Weights of a small mixture-of-experts language model, trained from scratch on English Wikipedia.
Experts: 16 experts in each of 6 layers, 304 SwiGLU neurons an expert, 1 pick a token.
Below are experts of layer 2 (counted from 0) of a mixture-of-experts language model. Rows are named gate (a neuron's input weights, with its number), up (a neuron's input weights, with its number) and show model dimensions 0-79. Each number is 500 + 25 x the weight over its row's rms, rounded and kept within 0 to 999. Numbers have three digits each.
Before each expert's rows: a language model's description of what the expert responds to. This comes from a sample of Wikipedia text that the model never trained on.

# expert 10
Description: The article a or an after is or was in definitions, table pipes, colons, and = heading marks around article titles.
gate1:528452517518513508490484541484515436466510498494508489462515557457509478505523509478487523508475521478524520495482524540507502486506513510495519529518503496522537510511488498526479517544494544508493525472487498507499477475495473463479473491
up1:525478515535457483482505514529565512541485496499516520524497517461537551473502484488481454498467449474524500451504490472529512465495519532476509533497456502515533480455509493503465501501467479528546519497464510470491492490539461509484504488
gate2:524506468481495497510490438479519540535515486550490512502467517449489521502511484485535512497470551524483551529502496494543479507453501505517474489513502483520500537501522466475493554517465516466466546497524477530506469540494516483514479544
up2:477510510542535489500487568529455524512474497513483528468466496483497510508501506479461464499513505513522498502531504573498477501540510505497537503513452492495488459492500508478513462462494483502494467481454494515553511467533521441491505509
gate3:513503500502495506518523464534476459519491484488532511485483455479497512502488504462506485513490545520497516498484532521483517510512504490503488499502515456461470476485499553506505522471474526474485467491508465494495452492467462487476478506
up3:522477484467499481507515495473497456460458526527519500533513491496486512478466435494511509477502470491486488462522506508501506514507486499492499516476548470499534554474507496544507475486559491517505484509532536484509587531547481491469495512
gate4:500520475482475506500502515504499554529497514501489491469535508491476534496516514487494541486510499488509475528502494492520500499528487523543492490521524527500506500461474524497480505507500512524489510503505459506547530508515510490509544484
up4:522507486496442487532515501498490505504486526480490477484522495474485543495493525495466516487522506544482503513519468490526486527523501530514468490489535492493554484478474521534494487502480446490481515515504500520530517501532530478519530529
gate5:515501450520460482498488477511485528481483491492489508474499523483494514465501476488506542494463525486488548443462524468467531482497469501466502516478505523514475510533488495553457508506495508482541560502489501504556493494480525538507500486
up5:514445512517499502518516541514504512495497521542455519522495495520479534464517517480502507512510477495472507498472533447483487522512474483474506470501504520522507511498494488537472511520516516499539520479502494511521423482483542513511509487
gate6:491526486485520484462477479470490509512502446508505525437504519526478479478510514518493480461506458483498486504504494490503511468498452542543495504522493522508503491516523559495483534515510539499518507477508507525510532469486500473502508470
up6:499472527511532484511482498528527499525505489509509488527517536502528546454492532521524479472496495470522486469438488545501555489501539517483521518477508473507516494496471482475497483502491511491508490522509524438497512471517466490527512538
gate7:468495544507518509527481493522523541531535490489479511453478468466470461504485477485496512544514490532493523495490520512522489507487467535527469523523477490498494462494506553484468502463530480479505465503522554471504556465476508470514494461
up7:534505510492488508477514478495466495504523487499496512540479514543551524490486492535502481484456480505534516539506419462474551494512529504455501488499498477549496502521520443482521471489452517510516526489496449497504496502484514524512555509
gate8:548512481534503526479472478494478508474529498466537496464518478476521496515504485514515519499462508487501475511447518503475504471447518525527544510517476503511515486544494499511497542501474493459555534529502514507467450461422460532510474504
up8:473457500524509532517506471494461455489550464443513508528500525497535484474469498491506523508504507495497465534482529533510522497436486510488545469514441509478533477464492510512514493458452537477524483489497476490506467521494492500517472526
gate9:521492510523523493498486466527529474522467477478530482489525536502482515510506504492529499498530504516519484533488528514522520483519526513465523486503497492496473486512469491496472509526498493495520535503517537450485515497520488512519466494
up9:505511546466486484507499472505479529507508496523473538489508466495491492485496549489503481503502474539505505545488496517515533519541540576490492486492511463504470503463487526489514511493476509494492504516500532483495521490526537445507464512

# expert 14
Description: Prepositions like from, against, between, round and sports words like Cup, club, Tour, Bronze in match and tournament reports.
gate6:540526507530480495504491482453506519488507503466551497492504507507498480502483494504502501486524455494527491464519514509491516457508488503490515515541487545559469512500491532538474495520486481521521508462488481501464454492484453540515481530
up6:485524525508492513518446520523484498468537491503476505539514512508523543490503511506507516520492525536448502473465443459482513515462512455480493498467505479498501525510473550509483479507512537507505515519531568521487510548501517496494528491
gate7:444490506508414507470504514448483471508532485504521498488490502543522521479504529466502512479489521546496486487518535541527505514484498489531492512501467488500487481495488507488484443497501463516525524530516497486519450536515503524513505495
up7:516479496552498517493509505504516486463503529537492508523542549516491476475528463526495500496506482504491516466549485473497523484544510501512478508498490516518465499473514484524464505545544453491507454497479536512449515450499507514538475516
gate8:544477489467517460493458485448491511504508478467488517486514481493478483511506518461483522486512523478461554488461544510517462486519493476501482535505511519451500481489444500473478530467483465523486471506527552483460492527453518472480473493
up8:512465499479498475491486503532464538494511499519499496511531456481463486475499505488519512455469548500488509470439481485504517521537483451445507483483478508506535493507507495483526495440473461519502476526499494452496486500489457462483469482
gate9:530482494486467484505494477533492493513472513485546497501512495463484479551522513482479506529534488471466483501461514480450507482504489506498518533521492528500552517513480492532478508468491484513484502475505474516507472473506537542482475479
up9:474490502515477480492582493479483491470467465513473462500510488467508470512449545521494504491502554504498496491475478495530475458521474486491489503466552558531472524460503437491518509530476452469515444473542478485499559525486483476483473530
gate10:501478517523498537531503508477536509510505480479570496509469495505522507504511504520499481507459522492527480510533463476503479504527526484503518536499498498463518461545515480468441514498526519498484553490545528549513533495481524499498490457
up10:490503472532457479534485492489495496478525461497501496497502490505515491525507517527477502471457505496484494476465467516454470475500517553547516503507479511524491486514484586495509506466507508495519482466499513425498508496471519457568493520
gate11:498512492514493522478473489491534500504471505460547477455486479516478505484503483497501483485486539494533528517497501500494473501527475506460515478490484456482500506495541545534495552486501499531455526520452498491498457503469535462532490504
up11:499518490495532510505480486493511508505442530496533478474461463488499503484495481505485445502499514478545508502508508513498492499525504493486505490532486460509496477485506530508458526474490507530472526518463511533514470467490520467505464490
gate12:508517473482460516501476497492501471513482459510483460495491486495465489523509442473506488503521462451501512504488440495489501538502491524477480506466511480503448500493525510489488457483497498527507498498505493487529485501482494523528476462
up12:473525483482501486514506505532493464498467514526490513508503482491515470517492442521480477530487486490515532489511538468512466532481533509527503470532494492502455504453520501489480536502481468511530467541530518484469501465466516506496511500
gate13:542476496523494475468475492524512516529481481494486484513525461471497509501491502469483507474515466489496537497435475464473531446502485484489508521476489493525509542445530523512542475518542495542471520537499517508528482524482516523512463515
up13:455509495516484497496515494504472509507464492458493486498533493483550439522494501522509519540505495512525517508461517504487530469500498494520515451506509506528504501478513506432477481443482476508513498518541487528526490536521477493525516527
gate14:508537486500532513511480478522504471477502480466503450458533483479529470486525520516493536497528493494504512488497517477491488559496495479524544462538495490486519480541463509468473521509522505488490498481498462534497522490471568517511491461
up14:441508502500495484520525482500471516520530492552496525480485499445518502488489490527522556512474471518455503504523484458484526545485492563524506476499495523518501526482510494450448453520529512467516480507513521481496463511507508451505506498

# expert 8
Description: Plural endings on nouns, such as -s, -ers, -ions, -ists, -ings (telepaths, dealers), plus digits inside ISBNs and counts.
gate1:532524505557496538518512465490438513471467497523530494462529475491477493463495469482517508491489501486527514497481506460478508490491518467514497513486528498535489511488495502517508492524497489522463483494504451457521486511497537568496511516
up1:508516505547493531502539489517489488495509531506517486471517576513488522507480470514492541480481567515469501474511474536483436559487504493502537459515481513501515546516475480519474532474531496471484545459481483513545506487524496506504487502
gate2:476515479522509494530542468481461453512468559523486511495495432466473527492506477447461511491496525540534538478486478523472458520535522475535519475484498489507515516505513488426527470491443514510495516485472503510547514523496507493532484490
up2:505469512509506492491490560469519468504533510483469521511474456527525493524522544524448493502485484545469545489483509488507497522554510513489487524516522534485516481481541525491545510458444525484460476490535520533477491492478483500459499531
gate3:513485492508465499464453501528543509495511519510475480491535551509509536501519519481495487471478510490561495495486473455515430487491485474485491520481491491487501503450486500550509507488523495524476511537498523480511499508528499478502497514
up3:494485467486540504492515485481506495529499532531480439480558539506497522504480494459524503509476500464499496520502550486481453504467501524517540498510515550496490447492487509485504517491534504515477510486464505489483532499514483512490494521
gate4:520538500469541506498460430457471465503502486494510500438512510471490472539461507478494574517568518488514466480517503497505490531496479483513533479494488482535488519526503497492490525493481514487448499475488481522513454510500496538502535489
up4:494520476465503515455496474471501520512472515496473487482499477467496505513541465488505538491516512502487506452478529528522485529518455536518462484479484444501504486517514522485494526494513549496504500482510524537484501504491469468523476475
gate5:471499476492473515503550464495482492520512486506510472512519452498499453523555424433478508496503534473503547460516495505502489583497520487504501491495495483493549518500546497493489452490533471494465536481518517506503470451521498516480515488
up5:501467517524471514466472519499511440521481498476528482489504562508508528514478467472528460469525525465518534511490451517463520484487536506493503492540473513493547508514524537525517501435520522448562514484476494501526528469501478462522496516
gate6:536481535465490520495525494522491518480472508470492487529488513534479508516515441485481546502470482505496573444522476453503575501468513508521492514469489500531519544501518499542485456536525547498540505509480513481509477508489520485527552488
up6:512528525497513534502496497582510533477520493492466487494509501500524513492513528524492516477505495529489482534497493482497534476470451465487479539524508499477501505503495492516476489480502511482493518569486511525522491513471535486508507530
gate7:496512463487490505477479496480528468549498564462487480460500468475479515517523498515475483505481487479494495500499475497506493459472522501498499509513498458566520496538508522512519485489494482500531503487453535525535506499477513500516441491
up7:484491523480513448510508544543505488478467511516472480510485514500477505516483498528463506495516484530528483486446486481491487469483471536530499485459504516497486485501554496551495521466513496497519567485505454514516483506531466458519529462
gate8:511499509499514554501531520493509462514516505524471519486491509547490527503500499483499527509498499493498487474504541533492515487555509535487548498526519480496440479524477538523501521530468532480497540515497565498492536477483483504452482510
up8:476522505482462521499481547517500553523463507507483539482471485529497479524498471492464512468466494530507538505503516496518510515578518509515475526490489515497491485479515510492523469486481474509538496516467483494492509503535482480434493480
gate9:511468498510447500517499530500515519521527536483515512507500487489496456515523498492550512506508492527479486515493505530533475517507512490501493490478505491500548493481511500459478520502452564488507475525522473477489532503505500536423490506
up9:510521517518526503446499454540517515498512512486467477482485472525510474489507539518473471501503492515526525503502517489532510572513479457468479478458522506450523525528485529496517522484478476479464520477513484518543485483504501503525505486

# expert 2
Description: Capitalized words opening a sentence or line, such as In, On, However, For, According, During, plus table line breaks.
gate1:523439499497522503530522501522496517518516438496498495485480483502502506518533489500510510501527517481502492532565457480479529520485470499517522529473528491533459535499503492451479440530535461457488456485495475534508473484481506549441501508
up1:484528494504522507485490475460467497529470505473487513482461508507475479495511472489471535492490567538526518459506500499511545494552501479542506487499486508496558481553517505521499501544537502510532489498509510523490530473466495531471495479
gate2:474512490519474530493458514473537467565490510495503496445481492515528463500483498456498515487507500570505508513500475481491503499431490501473512465456497506482512495527461513509482558526551512507488552493497526488500510523539551481470483496
up2:528521501439500486502521560507502511494505503538510480516495461491513497527471491512497515510508477472528496537531465483500484462499528505499495481537499459483517468503498450472549501494527491494505498460458484447522539471527441500495468516
gate3:500512518473434520476482569497508510531476497511522509505458504493440481494472473481515526493488473517518502464500520483493527491528479533505474504488463476489500512468488498508546484496499538533538496517453502519519495568476500508488493478
up3:500468488522468520470506512498498480523471507513470500506479520542454482475475481500500491475492497511506497486486504528469500513507467568468500487481514533521509482476442506492540479522478539525517453481471496516513506542503493535521493496
gate4:447516534514502465500493534535539487492520461482516447527513472520516472476543490521509508458490561482544535488496558479505512534487524506538524503550439490460529517498474505499504477506544520541517523502535492480489488461491472485507503498
up4:529450488448511559478521537460490503449529505511510525477471512507489495523474477501496533551512493499515486507476460505508499435472487462502496433469485518526499502528548495471505539521480482470518496473512495521504573501523531492534521493
gate5:528485521532450521483469514529492537443503460490513539477489506483488484505485516510534518489482494471508554490476531493474528426520499496508501506499511490489498523469502476480492504507499483497515511478457533503520464449511509502484507541
up5:506503492537498534497493525479519484483505543473523516494497556463498544500508511514500461536546460496508445502482507495516508529512434477473494519453488486517482522444475474529454530508501478537478475521471486468451544502492510522482505515
gate6:538477522489471442502506476502498551512515466475535493503466527495515488547525526499515504503500492447457556487532476502478536463475484511552523517501513514528482531481532449512492507494491516458507479471481496538503520491539550515453480508
up6:534506505450497448508443502487503525492514470514499483499471480527474510531512488526478519522545504472460490467512503527485536503489526500553486506469455485553498511513517467495461503543517509493526510489504519531503531482480526503480502476
gate7:473516503528488495473522484502489490468490515522511526516513493505534515508493525471470530484447502491498496465471495520539480482524518548514529506481547535502495509508494500517472511511491486500459524493482500492499502511506465472497540524
up7:521517486476539498523507491489531511532511474475484475449502496502472543493490441498515508535555499509519505550500494465463503479468485463539510512506467506493510528505511496468498508451491494495542479486505497518521491491503536507544461486
gate8:488478468510502488536494480484503499510461508512507514547489515511482475497478507492515450456509508466481522488500525497520499498509490520533537501479466491507492528506517484541455535508509507473496516503530486497531483505476472531536541454
up8:503474457519509523514478498516484509503497487510508500518492542512488512513485500490479473545515521488507509467485529506532476458498505486463522534486496494463449537532523478511538538460467504516518499500480483491509424471485477504519496481
gate9:520514490531473522476514509473488527518508506520515497477446510460474505510510498494517490462490504490487497479508492488504506500491436513504509503484523528550510542457519515506485497451487515553441513502497484492492458519509508527527480534
up9:520528481506456473497464500499553476472535489476499514539483469490519520488508509538492493515480484522508468567536501486497473501475511477508501478504505495493482524481517499480456447512525470486498526461508549505466565489518527462482511510